config.toml
d_shared_expert = 0
balance_loss = 0.00337
init_std_router = 0.00888
lr_router = 0.000966
norm = "layernorm"
tie_word_embeddings = false
max_seq_len = 1024
Below are experts of layer 2 (counted from 0) of a mixture-of-experts language model. Rows are named router (the router's row for the expert), gate (a neuron's input weights, with its number), up (a neuron's input weights, with its number), down (a neuron's output weights, with its number) and show model dimensions 192-255. Each number is 128 + 24 x the weight over its row's rms, rounded and kept within 0 to 255. Numbers have three digits each.
Before each expert's rows: a language model's description of what the expert responds to. This comes from a sample of Wikipedia text that the model never trained on.

# expert 43
It responds to: Ordinals and superlatives
router:146125117165126136102137154136124085118133136155152115107164160173073142112151167145119140133150131159130124098125122186141114149158115172093135091139091152123206122110122153100106113110136147
gate0:111123148133133108142145127172144150132094068136119128112144093095163141140176116150109176114143135123159123143136081121170083124174118134146190177144171125141133137133076133123127130119167124
up0:122142131131135102139166131157121149115086148086135154121086158136153157109175095173110125132098150111109156141115117118093121157119155139126151131122156130120101142098174146141140107134097100
down0:139120164139084080086160110148151158111102147113141092136132152126092129134130129123107132137164158135170076110133150109118146104153139176110137173108123124146103130106110147128110179109102131
gate1:112122151175114130120109078098082127090123135125159110097099117175172103122109115111164117130148161132117147132145140099098125095129076134120137131109133130157140162086129172130108093122117145
up1:145136140129111167136184148132102108145116154113135080126105136143085161109103148123107183158116127142149111126113146165121104168123127111110063166128148139162099133098141119105171074080136063
down1:159163131158137066149160169131156152108117138096128163126123166132122075160072173157137119106136114117094098097120108155134095121123117161122128122125133154147068091118131113119125119135144168
gate2:140121100127160123135136077165093140086140078078168148095148116152094131151113148133145141112128112116154122118131122106092140131128093162135135116099109111108116170115170159139149144125129155
up2:116128136167130148160126165162126105186171118140147111133150115115112135145131164140127109124147149078154142125105114135142099143137107119155150107119085106097084100166143097147122182121160167
down2:139146105129121137124105143141097122105175135110122159106136091136129115099115134106153160090088111112131122167122144148134127136175153136136076139132144116132098140118129132124143125124101115
gate3:149131104137125129118125149131146139164123133145159106112188126156136118154114144132144140126151132117111078167106134068078150081093136120105097095155175143102168112138133121159184155113116144
up3:066114155124169131155133125145139144118138121117123139149111147144122140131120159118104166140120143141110115169116152124153161092119140132120151152144103126119118110106097116083094137095147167
down3:145105175151143103093125158125146125110105098152147130095132133148111106136101135130086125146121133111139071106121125095132089103127150131134080077083137116135139149132105141144133120112117132
gate4:096115138162123170205118113109132115174109101106153131150086140098174140142159063154108131115144095127113145112084089121140109144113105150128117145157149128162113125114083131164127110127092144
up4:093178126123138119151077124108150145163140137121107120159169133136156155128126126121131137103083135137120157112121128113112144086129113129102155157145127126112142121129137136102160144143118113
down4:153128100119136109151098126144159153104129136122129138088112086113120119131129137162122092144127119124156142186131123174134101150123111093155126174135115161131140093127123079113124130140147139
gate5:132143159157106134137127136176129152118142112084126141141141156117110094132082132151110141148142118131090160103132127138125182140136143135076134094115127148146154168156166138131093145113144146
up5:138139138137108086121120127164132150105139141131159132107121142116081056156124092126119142141109163154111121114174086144116141088139173126063119162117122098119168135161137125136086139146117107
down5:116138099131159151109109088091152137131117095094110127190164074087142148122126134136152149143151130168153112118144134119124108129150129088091147167145130103131106114135143125088134127135162143
gate6:193130142138138117112170151127160130125102146122106050141150151107149155127111127127186140132161084152158134118145132119143130123131133137143128104147121078083120116084147128152120122134138133
up6:131096142154107128122161120104126085144136127115121163117113135127109139133132104131154130085183078124131116086142114122094167172119166181189104051156116083128167122099151132111152118085143153
down6:118117088116163106176125166129123146143121131125105142091111144169119150137111162145112128130150156144155112106147116147140119115132093115163100110124127125113112081159092107126102120140157096
gate7:138127118104113124138135122122102139109089186114145091135150135142093149101108145145137150118127164142136084124123172100109115142141149115127109111115104164102157124137103149115180111136124137
up7:130175133087147117127131142120135143116104150153111101118131186121118141130118140118137117121136089119117090144118126114136133093127142109107130109118143122132138127160098151141112099125172099
down7:136142111135182133085107140098177158134152092135136142136115090127140130140163121126097132131142089119123137139121149071108107165071078141126118102122139160151163118154174147140104143067120054

# expert 51
It responds to: Opening parentheses, sentence starters
router:146131114111122133105116130163180089103129130186113112093162166118119137148134117147088151180112127161128136128148138120099094161156116183094125115101124155161151130116113132120082104107173121
gate0:146144108096077130156109127124127126155148069095146150085123127166134109079119110127159122130109136111121111125185117143161078102130120124079119111128141129073144094163117125093118113132122087
up0:150118109166091108088122107143150096119136097133137095174153126114167087109122101103100104132105102110164096166163101112145140126139153107158101105135143122122116099101146062152117166128128134
down0:135106113117099113109108132125147074165128128118178143090143166113124122115112145098173135136147181137109131101139131135107151110137096154108124123118141103144138097111113123107139111119121151
gate1:136154154111124108149119116149157098140082115101131081119148122111142143159137120113151151115080153128092122146099142172113123109126131103132145143169113108110091139127147148167161130158106147
up1:117124139090157157147143144204098111105116130100154097167116129142110133113045124120139164159130121112133143140153124126089082135156091147136142117126119107145170139145116110122094127137127129
down1:116116141123090170146159147118139122146170138110095138096097165181147141142165127152126147083148185157132139109128181142148104182090120097159123118157107123109144149138126133124159109085134100
gate2:184149136110123119133136113106180135149165118093165129115118158157120125138109165113155152201112144143120144141111102149117126144133125098053137166104090111094102115071126173159137122149138144
up2:135144088078127157127152149162097160160124164121140094178148130048087116154141113153120124130129140109102117109137117151131089138088157115111170132159161112119140095190139101117110109125151080
down2:143182155172109116145147113122101152090065139145092098070138129138117122118108126123139123110103159111151124107153104142131105175094110115155133124127140128119159136157153113125182128168133158
gate3:135174130161106162118139089136169108140099069147109160146124073096140133140144147128130112134116140115126142146144123111121160140132117109097097133138124136115124150139145111145109122104140158
up3:104158118169138184082094134122132149133102138101164100107103160140145110125107127100159079121080130114165157157124113161155119119133109138143133122127102179157128150142113139115099099096137131
down3:145101126139117142150096147162100105107110113071132153095140153104145178123122081100143120090107135111063158130162145141120133141126165118123121091175098125132161104098096135140142113127173161
gate4:141081127171174093143107092110145140132173152083118117135129102149148153143126095127108164133148137158191129105119105128141098150086106110163117157129194149156134121138186131187140121110138119
up4:169112141064107093125165131077112101151073152112124141124133139144132131139165161115121112129092095125147114116117131154152172131125153122156116135160138146146151107112143126126133136105103152
down4:153060166145138127094112128164120147158101155159135146158127163156127120118110170116094127085153126158113125098107115142148113110097127096158108100131152107103099137119128112156134105147105106
gate5:128142126088105116141155115151109150176163130129089109117152150132090117146128112152087175140133157144145165131105096137149127135103118101130118128102137152150112110173130112167123075105109155
up5:133137132129160157153108143088145115126115153114130095133152131154127092109116146109088134130103102158135091119115117162109088116152123144136145165138149146129109119121118081135126118168148129
down5:165107111120149093113146107114172109090137112136142135129106151157091135102107161140122087099070131130136104134094131132121129118123120136126143154181111134143098114136116154131119136103154123
gate6:133112154110147084106112064124089116118141138106124140138105176159112151116103157136140170159158127126140146107117146118117081085105137138118105146168131137124109082116114094147153108131133089
up6:113142126170141120130121119103115107102137131120143145136121147152160112136108149117135123100119122148131148158098095138130133153126134147118154109128148112114140147141111138099144136103143140
down6:117149108144149151113151095113121133122052135117130118105120131112135113123133118128138127100102123159142147122145125130170097143109083136111142117124110092149115096122137130132149155138117139
gate7:152100104113115147117143175129144125121112149150113146127149128147108128169114139137100138125161141113158157155102119083128146085122143131144106112112122088119110122113141117134130098178120166
up7:121084112133109082120134103149109106175124103115129112142125150145127128115113144112074172147110126125139192113106134125097157187086194144088143108135137176155114128094123155127143152173112124
down7:099182112147110117119179114081148065143104092124132140114127106149119151098159083123129110082113116101126164149118137082101130135099154094118136167195113111128157132085132134091076125181162148

# expert 45
It responds to: Common plural nouns
router:151134081116108140090136091135135081116123151132106139118145149155123184100158160183106129136182104162150146148153099158079079132160134150099111092122136174137157139122130146112145089095151134
gate0:125097080131135109092138099140101166111141139128140153123116102156143175150156123064112133111133157091112138131121128126112131136108122155124080113154130115130095113154096147145161098112113140
up0:153150130131148125192162114081120115131138069123114103153098112100183122117131097122089136136172190126160163137098120147139133142153131109103125118179151169121117105161111153109138130100099101
down0:107119099079113137102149116105152154137111090109145147179163125176123149119105122136130095088095137125129133124122155121155148141136084114111123128085133106120141116114127146104166076103114129
gate1:129161115147130140158127126141156135123128154107120082099111110130139129135169090143125160078117128136129146140168165175081128120159164130081100118102140120126094119138113129136119109141135096
up1:117172156154156175130121134109136183128157139174114133106151169108096177119106106131131158160110107123158185136136153116113125086124101132116133138116131167133140087144140166064127083129124116
down1:122125083113153114111121113111134162140135106083162138123163099075154118141143128187125167091134130154137144118128155118087145127107145128125116134103136114119121161143106121165134136121126152
gate2:174121128136131166142153089125140110106152150156109113125127127135090131105135129194090098125131134116166110106095122125086139124100138110103141105097119127149146154099155144106128114105128089
up2:118161112129113118179139149124111135142138139116104107124110161125111111127133110128178119102142115120117088127171146133117110115120143153112110133135148180128142143103159167112175142187111095
down2:127131141124117132120168130153122153133097156133120148133150091121135131094103159077125149086094172153144160132097138112141122156084063129124117106151101139128147129129121161152128112150145134
gate3:119133102137143114070105079095101132108140158084142124099110122109194124144098175159135077137153096142158149147103130114165155080125130138108055142125134150139133124128087124093099161091127138
up3:099119107093140089130182089123141148109149102153137133145123102071142129184157093135150121174089159162121127184134126110111129149160115117093149073127134091120155118132078144108119128122103117
down3:124147096153092129146134109091080087097174127139097156118159125141164123074130146120115143114123129153151150138088128150129133109181155166154090116140133114120153123137055128088117132146134175
gate4:107113102092095139164133135139154139100161073120101103148148113102094118122159109174094108095123176129107134113112128122122113149116139119108141121163122163151115131095116169149132145101146152
up4:126137127144123102117150142124134159137111128103147159132121123136126116111156120131100121159103063111136123160151156099115128137079141107123196139131137096108076127162098155187107100137088119
down4:192148131086141158115167154098106129139103128115138116179098116103131117146144135130138108167139102149096146123132170143112106102119151125126090140080128101129137153147123107133127114128148117
gate5:140104121119134121115147135149113128098140125172124088121128138153129124143107155112158136130097141135120121124148119118148121077096132139174074104120149121090130135096124128139103131116113130
up5:118138095126135098173177099128132106112121163089123134088158144162145144138151132128147108131177147137110142130147103148177125128149136132180109095160111133073130095149123158137166138121095160
down5:107143074096121116144135107131143128085137112143109146115100152150095147157093144119111130108136119101123087155082126115143090158083117133104108206098120113108142122128112116119135138097124116
gate6:160164114133124112094068105107113130139143151129169150136102075106111134125163157125155133105144106147107151122132151126098174120145126098144144129118103112097136120125080107165133152129117151
up6:161100118128118162130159105146127139111168100119112128091124142119139140153095137150133132145062131113154120126131112128152131094158118181116170124112094126136147125156117127126144131141103127
down6:112165135136172172162133108128100109160157133114129116135096150124166096158138062117130107082136129139166071137149127137155092162099105141119116134165123145139156104202122116076105116119124126
gate7:129141074110139133138119106118113149162133193126166080116104117122155134138124139109139140136146113142119110109091107107159123159124138085149154165102144117138095120134133109138095151161112119
up7:089068107102136151065097153156134091142139137127148146168130119127129173149177141103145131126121136107134154132111114149135105123144166118131137105121129108137161123103098145105147152161135142
down7:143120096150151165083105163126076098114148113106183068068087146160119134141140136120136149128157127133153125089094107129137148154108128097117165129155185107110107111119084118117123095161094208

# expert 59
It responds to: Institution and head nouns
router:126111113132111124083116123150168113134156126153102141099136149118115162100125176175105167151154128166108131124147091176130126150150139153130109105103158173120133138134124164120092092083127128
gate0:110103125141083106128191128118133133184149086111123088128132159152114086113134122099133101148097128129146096135137139141146178110103121107134107105138093139100132110126119123096116089109121167
up0:081105130120150094125137156125096115171107127132113107141128142083131114149131150115103149136141178103137150120116134156168126107121132106118113148172103143117085148152094134104131125170111145
down0:100136131146154148134095126172135100105148167155132121126159155113115154130145149092153136101164093120109098165098095116119092142155105121113117125131101099130122149085128104110095087125134137
gate1:168199131121083109140146110128151137147142123130083121143150143117116120142105086145117138176126146125145153167138116109100131120146139172099151100119105130132179155105082129148119143160129141
up1:144127141113159141155113144143097066148135147140098124145120155152072130133150122124159121109155146175090117134151109152156102115171120134147135131125099115095137091129197145099135097148089110
down1:144115145092162102161141118118124130197145126198128114178119156109126172123088133143166132126138134134121176111152112124144141124099082131124121145113111133135130133138170112122110131090121119
gate2:173128201174136173136094123133113114172118132098075126110159126174153095106121171116124107113150138128152124113163125100090112124121081148084103132099098125160151147144080111096118145103180170
up2:105138090165160130133111105122139109140088147140161134142116075118124132148131138112065145088098132152147118133110163119157126138093171125128126113100126124155117134143145099134146124178136136
down2:136076134103127109143169125143132163082122110131135116168088102119133147135119105165142138113096092105102129150129153148135141145102082132120135163136148114139121119087104129125141120132120097
gate3:133131148089068158126179122149151126148107117148146125144115116140149156096114095116147117138129131133117137109116140163110144134148115125134104149144119137158114113116117117143146067165108169
up3:094126167143153141102123082098098080134116135130146180114108136096140128143128138128100122112096122174116117094161145147112106126146141114163119076099113127159131103086123140138141143144178118
down3:165130150122151109139142129154162133130117121127126133137129110134114135159129118138145122164142119118100140088113147117124116125139095149157145129083122111076154145160119159141090174109151103
gate4:099123142117180119101117116131116117130103135121110166163126116111170171147088142119154177138108104146142109123072129125124141088165146111093156132152091136084109137147103082164105158133166094
up4:121112093120148125140096134150123120084138106152133143111172110084136113114126142146113110157127127126107106104158143107098164111135122135145120137154153112115091126127136135115134158120117119
down4:084123104120193124121105122177114126095147144130148076116144169093137164115141144107135124136154099117154113131130126113131087114116122110147115109088115151137136114098136151138124151141132147
gate5:154091154135167070151106077136119138127111139146106088122096116114110139132123159094093139141109133154071112136124126105146165140133157102106154137146112138131091143120169094147108122116199089
up5:090159146156158110079170138125120148108097130136146129080146168162137152119132118137121121135103106151166137138162116129108110117102119115109146131126139158128111158102094143163090139175077123
down5:133067162159129155140101138085169147101125089112094118131137092172147139145153117126142144138130102117145146140141103113178168133157161163143144116180115165138173140128142132150106135137110088
gate6:098125153117183125117116137143101116122080124092057162108128159115116123146124088114135074150126158157061111141094129116164140130100162128132170105107108135190147131108167087135141108123142119
up6:135132106119141131098133112165153176107118087104168157158125142168129132105140144143123145126128154138129183114178131127081159145102097093123164111144145121118140135125157111135137154169139163
down6:087155169155165149154136101127161108181127095113133117142140138103136154120106116091138108114159117118144123134132176145141093112116131098124170092127127144154153143152144074115116146116155133
gate7:121097128139117140116093135143104118156111121161116097145122150094122130167082134117111141158120134106134173084103136140113173128085102082137081098150106154148097140169123137131101139139106163
up7:130105129100137168121142087091092139170154150128167111113145142133144097110101144138126081096121138096140146152158155141067144125069109152143124185120091141143089104142098116104154097102167165
down7:132149134127129111086147152162137149080156155114110098133162111131082128157103153113137092122098167126118103171130137085123115138138097130156139126101123147116071131111131129137136150127110137

# expert 26
It responds to: Parentheses and by
router:137139117146137144094086128160159101159119160183145099131165127130143147125161121143136138132136097122119151099113119137124098154155132139121105126142122166129131124148134126128121137079132132
gate0:126134126136140161120162124120105115131136079091113144124110064119133135081135148130100153110152172117144131133142117139141143108105098150144112154107103163141114120115133136107148147171094145
up0:158127119085155125126124146141122162102120156156142110150170140116155110119117139140158167144115125162144116143129150110141156082089098106135128111120120147131171101103098078143136133094159145
down0:113147117127151133117113115097169130120146192156123146135153171138119134126098131111139126140127124114154092128104130127141142139120089172150133140143106117132086120141130132144142076153134121
gate1:143130127084128117098154130204122115099145112125133137108081125121159123156133157130109183132144146092145124129154129130152134125102097113101176101145164129095132089116145114130116126148108178
up1:139162123117106091140125125137142141133128113121134116121151137103112125154165124102172096129108124136118106168141127084194096135126140097134103145103095140127106104160158133143130161086149137
down1:156142134128110122122133138115140094083151086099102102121139103137126144137157134141095132168159163108112141132108139140131153151137154120079159126150138166112153108133123142109152120164172092
gate2:150111112073148113138117114135111124142145134114119120107142160122119120118117148109076136092104138162130135114105130122132118133148113137095150124155113147147120113135120151097146123113115148
up2:116117136122149128100098167080125081168081126148087104120126122120140121104091109123161140099158156145130092147131158134117153111177155133140128166132146117115153147116106169163135133124122086
down2:087099113128160103109118142112116126090115125152067149141135132166157123116123174164188154175152133149174143113168158129120129109144120104157139111094109157174114104104079150125106151141106125
gate3:153105148140137138153145119108093109119103101114119133065178114135134107140088175089135168149116124117118133122115125145137149137169154114093110126094138120171113141142130133137151171159158138
up3:107127116166114103090105126140100150133114113121160125146139144099099121116127137075134180109144141107126174104104117177127078126129147140106127090128147136172107155153175111109106104149159116
down3:108179133097124133156126118125086157172129117131171138127151120131124107158065114109111082134140145084183134152095156137135122142110087122136112126094152106131111111139191149122118147142089121
gate4:149120117158127124132125178150128145140176078101118148139133166113114158093122146144117169088182109129121154121168137123078194157125145142151146116141110125115104131149148132108132156148136150
up4:175166114150137123159173117101117109098128131127150101165159119118103125092159123117095128135116158134178092119150138122123100097132168115134097138136140128149116154105155138152093148150122122
down4:138160140140115137138151108127188166084159142119112089143100080162065130167092135164131139131163115143141086136151176121120160110129148105104087120136145108157168150118131102134111126142102144
gate5:148147115149162073118134162104129141177140143149137136123111122117117124120120090169101111130149121106165138151113099114139100117175127063126187121143138158106149155117141119139152097135148149
up5:124105110119114137114107144129102125112153168149127136111147120126211116120082115098139111117145102139097125151143101125127124138083107149151125112124108121132122126099117139121124087094121109
down5:149123109188110164093169148119092146161129153198113144108132137119138151178122124188108122134117139118143071098130098074107136136117122127157128122150093137110090138143107119109157125113100154
gate6:138121137102158102163132101175127139120137121129109139106128126143134127169120133157076115136116153138144101103111112112113130129138121134135127157097129141118123143164115118108095185086134139
up6:122116169116096128173107139138114148136115108104105151153163149148135129149114098131152120099068169189086116113122122094142118135122122079094139141159098131146114132176131148086104146144110152
down6:117138113136079123132161103072111144152109171138151154083146110109156121137126178134112159132135067128114074148129144128135130121111115084127119100141108153110167129121114119099139099164118087
gate7:105162151147142138144139130152123106120108146108124167143148157084093152112143120088171085118161143142080122146123131125180142141127094103155130125127090161103099115080146127100161113142138121
up7:140112128141144093125179131115113157136102107148114154132158176100147182134124142150161108125138111159163181109166095120148075124097123152087123131144163149134088087095095143131136080166145111
down7:135117150138143107096107131108137100111125122123146161067156086147161126132181129126126152140149091160116115137105139101136109105153155135148136133189134146163094107106104116165095086131147161

# expert 8
It responds to: Table cell separators
router:138112110137118128100155101140162117116109133139122154105157137126101159134076136143130133132165112134118099129149115127118092141141155135105121132095150107159194059144129164107106124085187162
gate1:135127135116111134112168136163127091085089098116100128101120123112164140103109127145131086127143095133100142132088119111145089104121053186128123139165116157128112116120168101136156131133178152
up1:127084120133100153131092113141121163174134106144150169158132118123144164137107134142098134168130134116120095095146084137116115128142096104132145152111127140084134157170118159145128109156120145
down1:075121122165093141111096119083120172120117105147158118123116119120126174135117117115094132109123161144113148122137115113133159134108117128062164120138133111144112120142162130086089130160142118
gate2:170102099123128153146139137078108134120129171122109120130174130124096109173141109125068129148149110123112142124133116123175123119094141136144149134095122161131156125102179127148128160131152154
up2:156175129134132113149158121053107110131102143114127109103135143131117137155153124150102142116134137113063123124107149095127136122096090131134144168135100138152152139109154148150128136130103192
down2:058134077126131131131116104126103082129140118140176077095091154110142107093147140161121122116202087121136121139160140118100113140141154114151109125166159135196132152076165156164072122116125138
gate3:144114132135151119124165103116109104128079122155154109170184141148146097116107126154161136132113142092139149115154119131155113127099112127136176150161179130136179127129104130100135104116136083
up3:091111156114104148154113194157134137169154138147114152094099096100124131127112143122179126115129168167110106108142184154116124114130128130126106132135148123108133108124097123122138128122131153
down3:199146142109139138139079103152111193124150184146085134138113145086151122145162176122134116097127130157124157179107099135094135111140138124108176111135117146194115150141182133110105157112127149
gate4:106111148134164141116135106155144117119129097143125181105136131177141075159106095156164180142121108144144125143148126165063095101161137120141082121144097122125110149176167110137140161120087119
up4:123137113157128173127197100112104100115128035130129126129099107153129126149152127123094150130100127162148122116165108128167125140170109147163122120114187127127122108158131134125127118118151094
down4:111124124137116134140054163088099136121116153153141106097121130146145122153128113129122102082170084129105115115113106135115108127134153122091076144147150116133073097117149146146152130110152107
gate5:168156138132133074125116146111111122108108142151107128127136102119128145136149135136100157096117157116126183139093144118116097160136103084097120115122144143139158141145156120132136081114131125
up5:163131146077139098147149124169118131075114138173123110115137134136138122137133138169124152074155163137124156121113120151137139085115112150085137138082126085126151089155176148128141117120096108
down5:101090167145174132125165114112086144121123153148123148128128129120123117147160128127142173103126146145155138141129133110116103153146139130112131117203103152131106104141146133117087105119136095
gate6:076149090118097128111082157158138101111109113122101117150140116091162143097172140115145137108116115144163136115111121183151129117098119151120162107115149100113143102110175111110169151155141158
up6:183159140130107147149148156144178132105096091071108098147143122157139064111122134134153134128135132142119103145076163120087099148129149136184139054088128124120128123098149084120155170153168122
down6:165125116138114105105111122126110104116099087110104147112159150069114129142087119130140117163066132101094167148150139098101140143109141128119157134063153163085112171142098141128145139139176094
gate7:105092115140167135130136094110121164087139110123131124149157146127133135090118147119096124106109152129128187138064168114145165142096132156162139119138126121096109122105143107157100125103076128
up7:146110121127128159169166122168133097124090093130208147124108141120068110133148133108147118114125140147099118143124182098122158131154119116139146103109087100095136108138138093143073129137097098
down7:113141131128122100101140108118112157179092141175107144108133130142145140122172145153091098113158116180150209157143148138117128160084149135133086093191151175156135153122117107154141110093111102
gate8:118122171118074097109137134109144156125123130137135133120129169124086098149107171119114130114153095116109132144145113124111113153145134152124095152116139103091096149143108150153131096112139112
up8:110099113130149134120121197125131118104093105095137145170134131142139164142150142122136135137119117147120103116126114156131127124106147127098115141183150109143126137113153137095119137151133156
down8:129118125173129114114191200126103146110143115124117204131205144122124184111127153138124113151147133132175142145131167105092155154111153145116109125107157131115113148102121164090098101116097156

# expert 30
It responds to: Pipes after numbers
router:138110057148131141111111105133121110127139107147137136094134123148103153127153159150141151164144130153130164103124131155111092141151147161122121138121117162143172105136132173091120122097168163
gate1:117148123122149160146135125106111121126134141136096162128125113098114132108108171133150129159149167109173141137170095137093107134151174149112111146137125094135106160108129092125165159106104127
up1:141110083110138145099174132137158130141111163142097106115096124106100111122162113110148138132075137141135109114141104096148103142153123152133104110129113131116126143147133132122118126113176100
down1:096140098128141097125112161176135133151076087106108161096135153110100140117083140119165101116108126148122097103136114130102103131137177179143096152081168137151101070144119080132135158116143124
gate2:183126127146143135115136144132141165156133124152118173111118130131134140083136154113124131109143163114109117090158109100137090105132124122107142139172087121069123128121151187082086163135122099
up2:112147111111133114106133129182150092115152144113154142113110153127159139127108133177130123103128107093082129163116155157134120092101124090135086134184099126152084115124132135185178059116142126
down2:149103104126145132119132136135094109141132099158150118126115132185133149105178121107142122069142113118087094157066101180103161101128107115135115130123100142149161139129114153114133100143119134
gate3:137117176118101105092081093162137129123137126134123146128137149106160120122131118159092139126136139105121110087127122115098108124137154083137151129137155168152110142124119140108138148083110127
up3:156134120090124175157163168137138120130146109156157128125131106104170185120077094167145130170105113087143110121120129143096072123111149126100120124149144112143149108100140112099135090162121111
down3:131151114129112073149102169148134106126132134125100129137170096138138116111163127138135118130149159137151107087131089142108078135138120138086133179183145107161106100118146112107126098106136125
gate4:087098135124123152066121147127104133131153111110155132132132146131146124137100056104093137146109156129169112131129131126121126164103094123100155157152169107149140194073116121131125089183107141
up4:099150116157096132127132126096126151148130096111106129153123117129110148163114144154116143102107105138155121169138120162077147140124159129117168120156128108117136131157135124129153087108144152
down4:116137117138157107156120119125176117081105103118102116110128141128112160136145118132091103116162129164130099142167114105131079130134136117089142182142093146161138120137113125196099126146154114
gate5:102144084116119128174139073101130119124137104130176139160154117146133132141109114133120179137096165154103090154141148155136106170105143146117105146151143134151067094119106178152094161140104175
up5:109126104110124147125145136111171162169116102115132152120094148109129164146103140120077135105111145102110113100138135195078142167145107183125119105103107170104123141138099135119118117139134128
down5:121145116117154156161112153178162126116142143135164147088133168073123154113143181124120118149114102155094130112068121132100113095118136107141126111143155125148162130139141115162145156153135115
gate6:133137150098142144168163115146168150136139161133167146123050136139113138156088119148053167069184159116144107081133134136124174144130132092179093157127177130136131119127144138104130159139113068
up6:153116075178104095102162135118128122156114120108135075128056119166158180171169114177122145128137139149139122078108156141150152134111102106148109127144105144098095105108132113181134124110120138
down6:071150091084134130113117144101131143136154117106139120120087114113154128120141120089138095142163132134133151095152081121115130133119134107135112124153115115127168089151124114086173095147168152
gate7:119147110089136142158095140126145132142147137150114133125183122128111102092157146099074093128082146136102107121134118123128118060147163157153121143133114066117142174164129076132166141078138166
up7:095103095147114103068123126113121098124115147102117094153077080136134156124095127137157117133132119100140122091122097160129170138154099095131103134130166096137132182139097117159141137137111067
down7:105116156120149157104129130117103123133138083131075162125126144109131086133126126101158108116129137075081150113127143154158115096154136128121159128134100122131151114159159092115126113103137122
gate8:135091137120101101130161122153143135136163105125131168110183149114170140125146137085106161106115133128120118128138136099129115137093137094131095143128110112088136151158116183135120088139124180
up8:157161144152128120194097125137141147122123127115112086104172129111150127215162123155171103103180093115113110128134151136108121117130107108114113140120144116164103139136125085126112164105113097
down8:137074161120130117099179122122117145101097154152154130117118161143123127126185164123089128117148143103137100149120121124177145152124135140164173150087154184122125116136090121120123122097155121

# expert 48
It responds to: Pipes after text cells
router:124110095136124132097121098135148116105085115156126136117151146161120155131124147144129158136155101146112140129113078123124103151183137135131126132102153172145173128162131156107147105076145161
gate1:131117080127144147100105139134117115121087161115100119124143090094097130145158135142140131135125149123144125154151110123144094142120168149157170133125127096123169169133134152127093142135148137
up1:140148167134106167098141120117065176109161102132140116120122129152143123144114141120128160111135140143130162130158112130149138095122127104117105172142144097097122108123158105167114140128112141
down1:179159155115084081128105141130119128093116097130165133123149116156117137105118105167115147116150089109095113093113167138135158126150153144134133146102134116126111115120133146152110136166132148
gate2:133117136103164112143128148161134128129120127169116123136114125109149148140138159122133135112181137155117106170121110113156157149113172128144131135098122153134126097117144102100117142137129133
up2:165127103122127086111115144096124125078134151165126130100124122133121121103160100095146057158110160103114106102114098155136097118096151120100106154177092122137119148139142102109139122161140097
down2:134160160080125146117140112148169130158110167152137123111117122113149159115131114128101148095156187136202121124116146148114133159130076058171172066144108106122156118099116146161127137092141100
gate3:107157092127161131139107153119120117158162147059127125125114108125107122117164133151154113117114104144131137145084064112120112130130144137144144134136089125136159142098101104087144098124134139
up3:091091145088145147189121104136085078113152129114088130167088117177156135177175157091103131143091119119133133117153157117123098123145187108160095126102117153147153100100121130137167143084095122
down3:076183124132103167117144150110143105105100132136125122127121134153122108130127148086089106169159117149128120136122123134121168178121135172154113137145140127114094162142097115084154160103120107
gate4:150120142123121114101143149118118107104098163138090133162153127138097068136156167148073155136102181122135150127102104136106108159131114164133145125094122138118134114157106107129134107143115095
up4:114139124118139110105168089131124160127107168102122100143106162140108139183093123063166109109152098120122117148106161133141122098115123081166138123130127078149135166122129150098119135138126123
down4:093114146112124114095099143161120119118144178138151131149118113132130129136124118148129141137135118133108130103149130156153135096120090105109167143187123120141143109114125146155127135112140163
gate5:132183161122140144094087138135149114132132143154118119128161148146104134083124127166107114120129110103076127142176064132122131151156151089149096107127095129149128115144106116137112141145126133
up5:109149134129137150131132116129114090127136156085121109102119093165119137095119125138156171094147140124092111136135143130117133091126146105105136135141120130155148104121121144146099131146135157
down5:105169136168112120141100159119130105147144082112103139090143161113144157141137149150121134120124138114091129138119144116130143139099090085128150107149125089114141126143191173115170155104129131
gate6:134116162126137140141130141102134145131125147088074127090120115120117125136161129105121090121100091083160096128124126148111152114116089106114150129113128123119166128151145132125092142131108205
up6:143116116104110109117110163134078137147120116109095119113146102113164126135127117141065137150172096143132086145103116160137146133088150176162164141088099130135103144104120136128151132123146138
down6:114146124115141127157145156132148119144097145105102133135140139140126104142102163131113115101135074101178123114103130107089133117189127102103106145122094122149074106108137124091096105122103173
gate7:138138165118115091097137163166155126155132144129143133142101164076157139132153129139123108113119134102106183123119109133111105156139104151159112165159107114150121134111133149110126134147119129
up7:123093142108154161122118112126167104128115155057142122123119167105140154174144155147108123126125183105130132136162132130152091091115143109164142139105146088132160155122113133118093170143107104
down7:121124142089132150119101096168156101158184118140132152125154175158160166138115166132144140073100154135116151093148140159143151151137141171165132157178124070098185106128052114114127139142151102
gate8:088125135132133142096145129114125156111148116132126182082086140113181131141163177158113103145157137143126109069159127175153126106111143124120176111114143087129150141144131157148106201144139146
up8:130113117164163152101075097139094135100124151144129142175146163100152112107124162118098137095105152108123092101143110139104084169157144122138115140126157165068153091150149136157140078097111148
down8:137095133147124106119136142105135124125145176156071078118154110108115103124084103138133117126144128121143087126167118106095127073111150077118138080126117147105100147100126116148174092159101148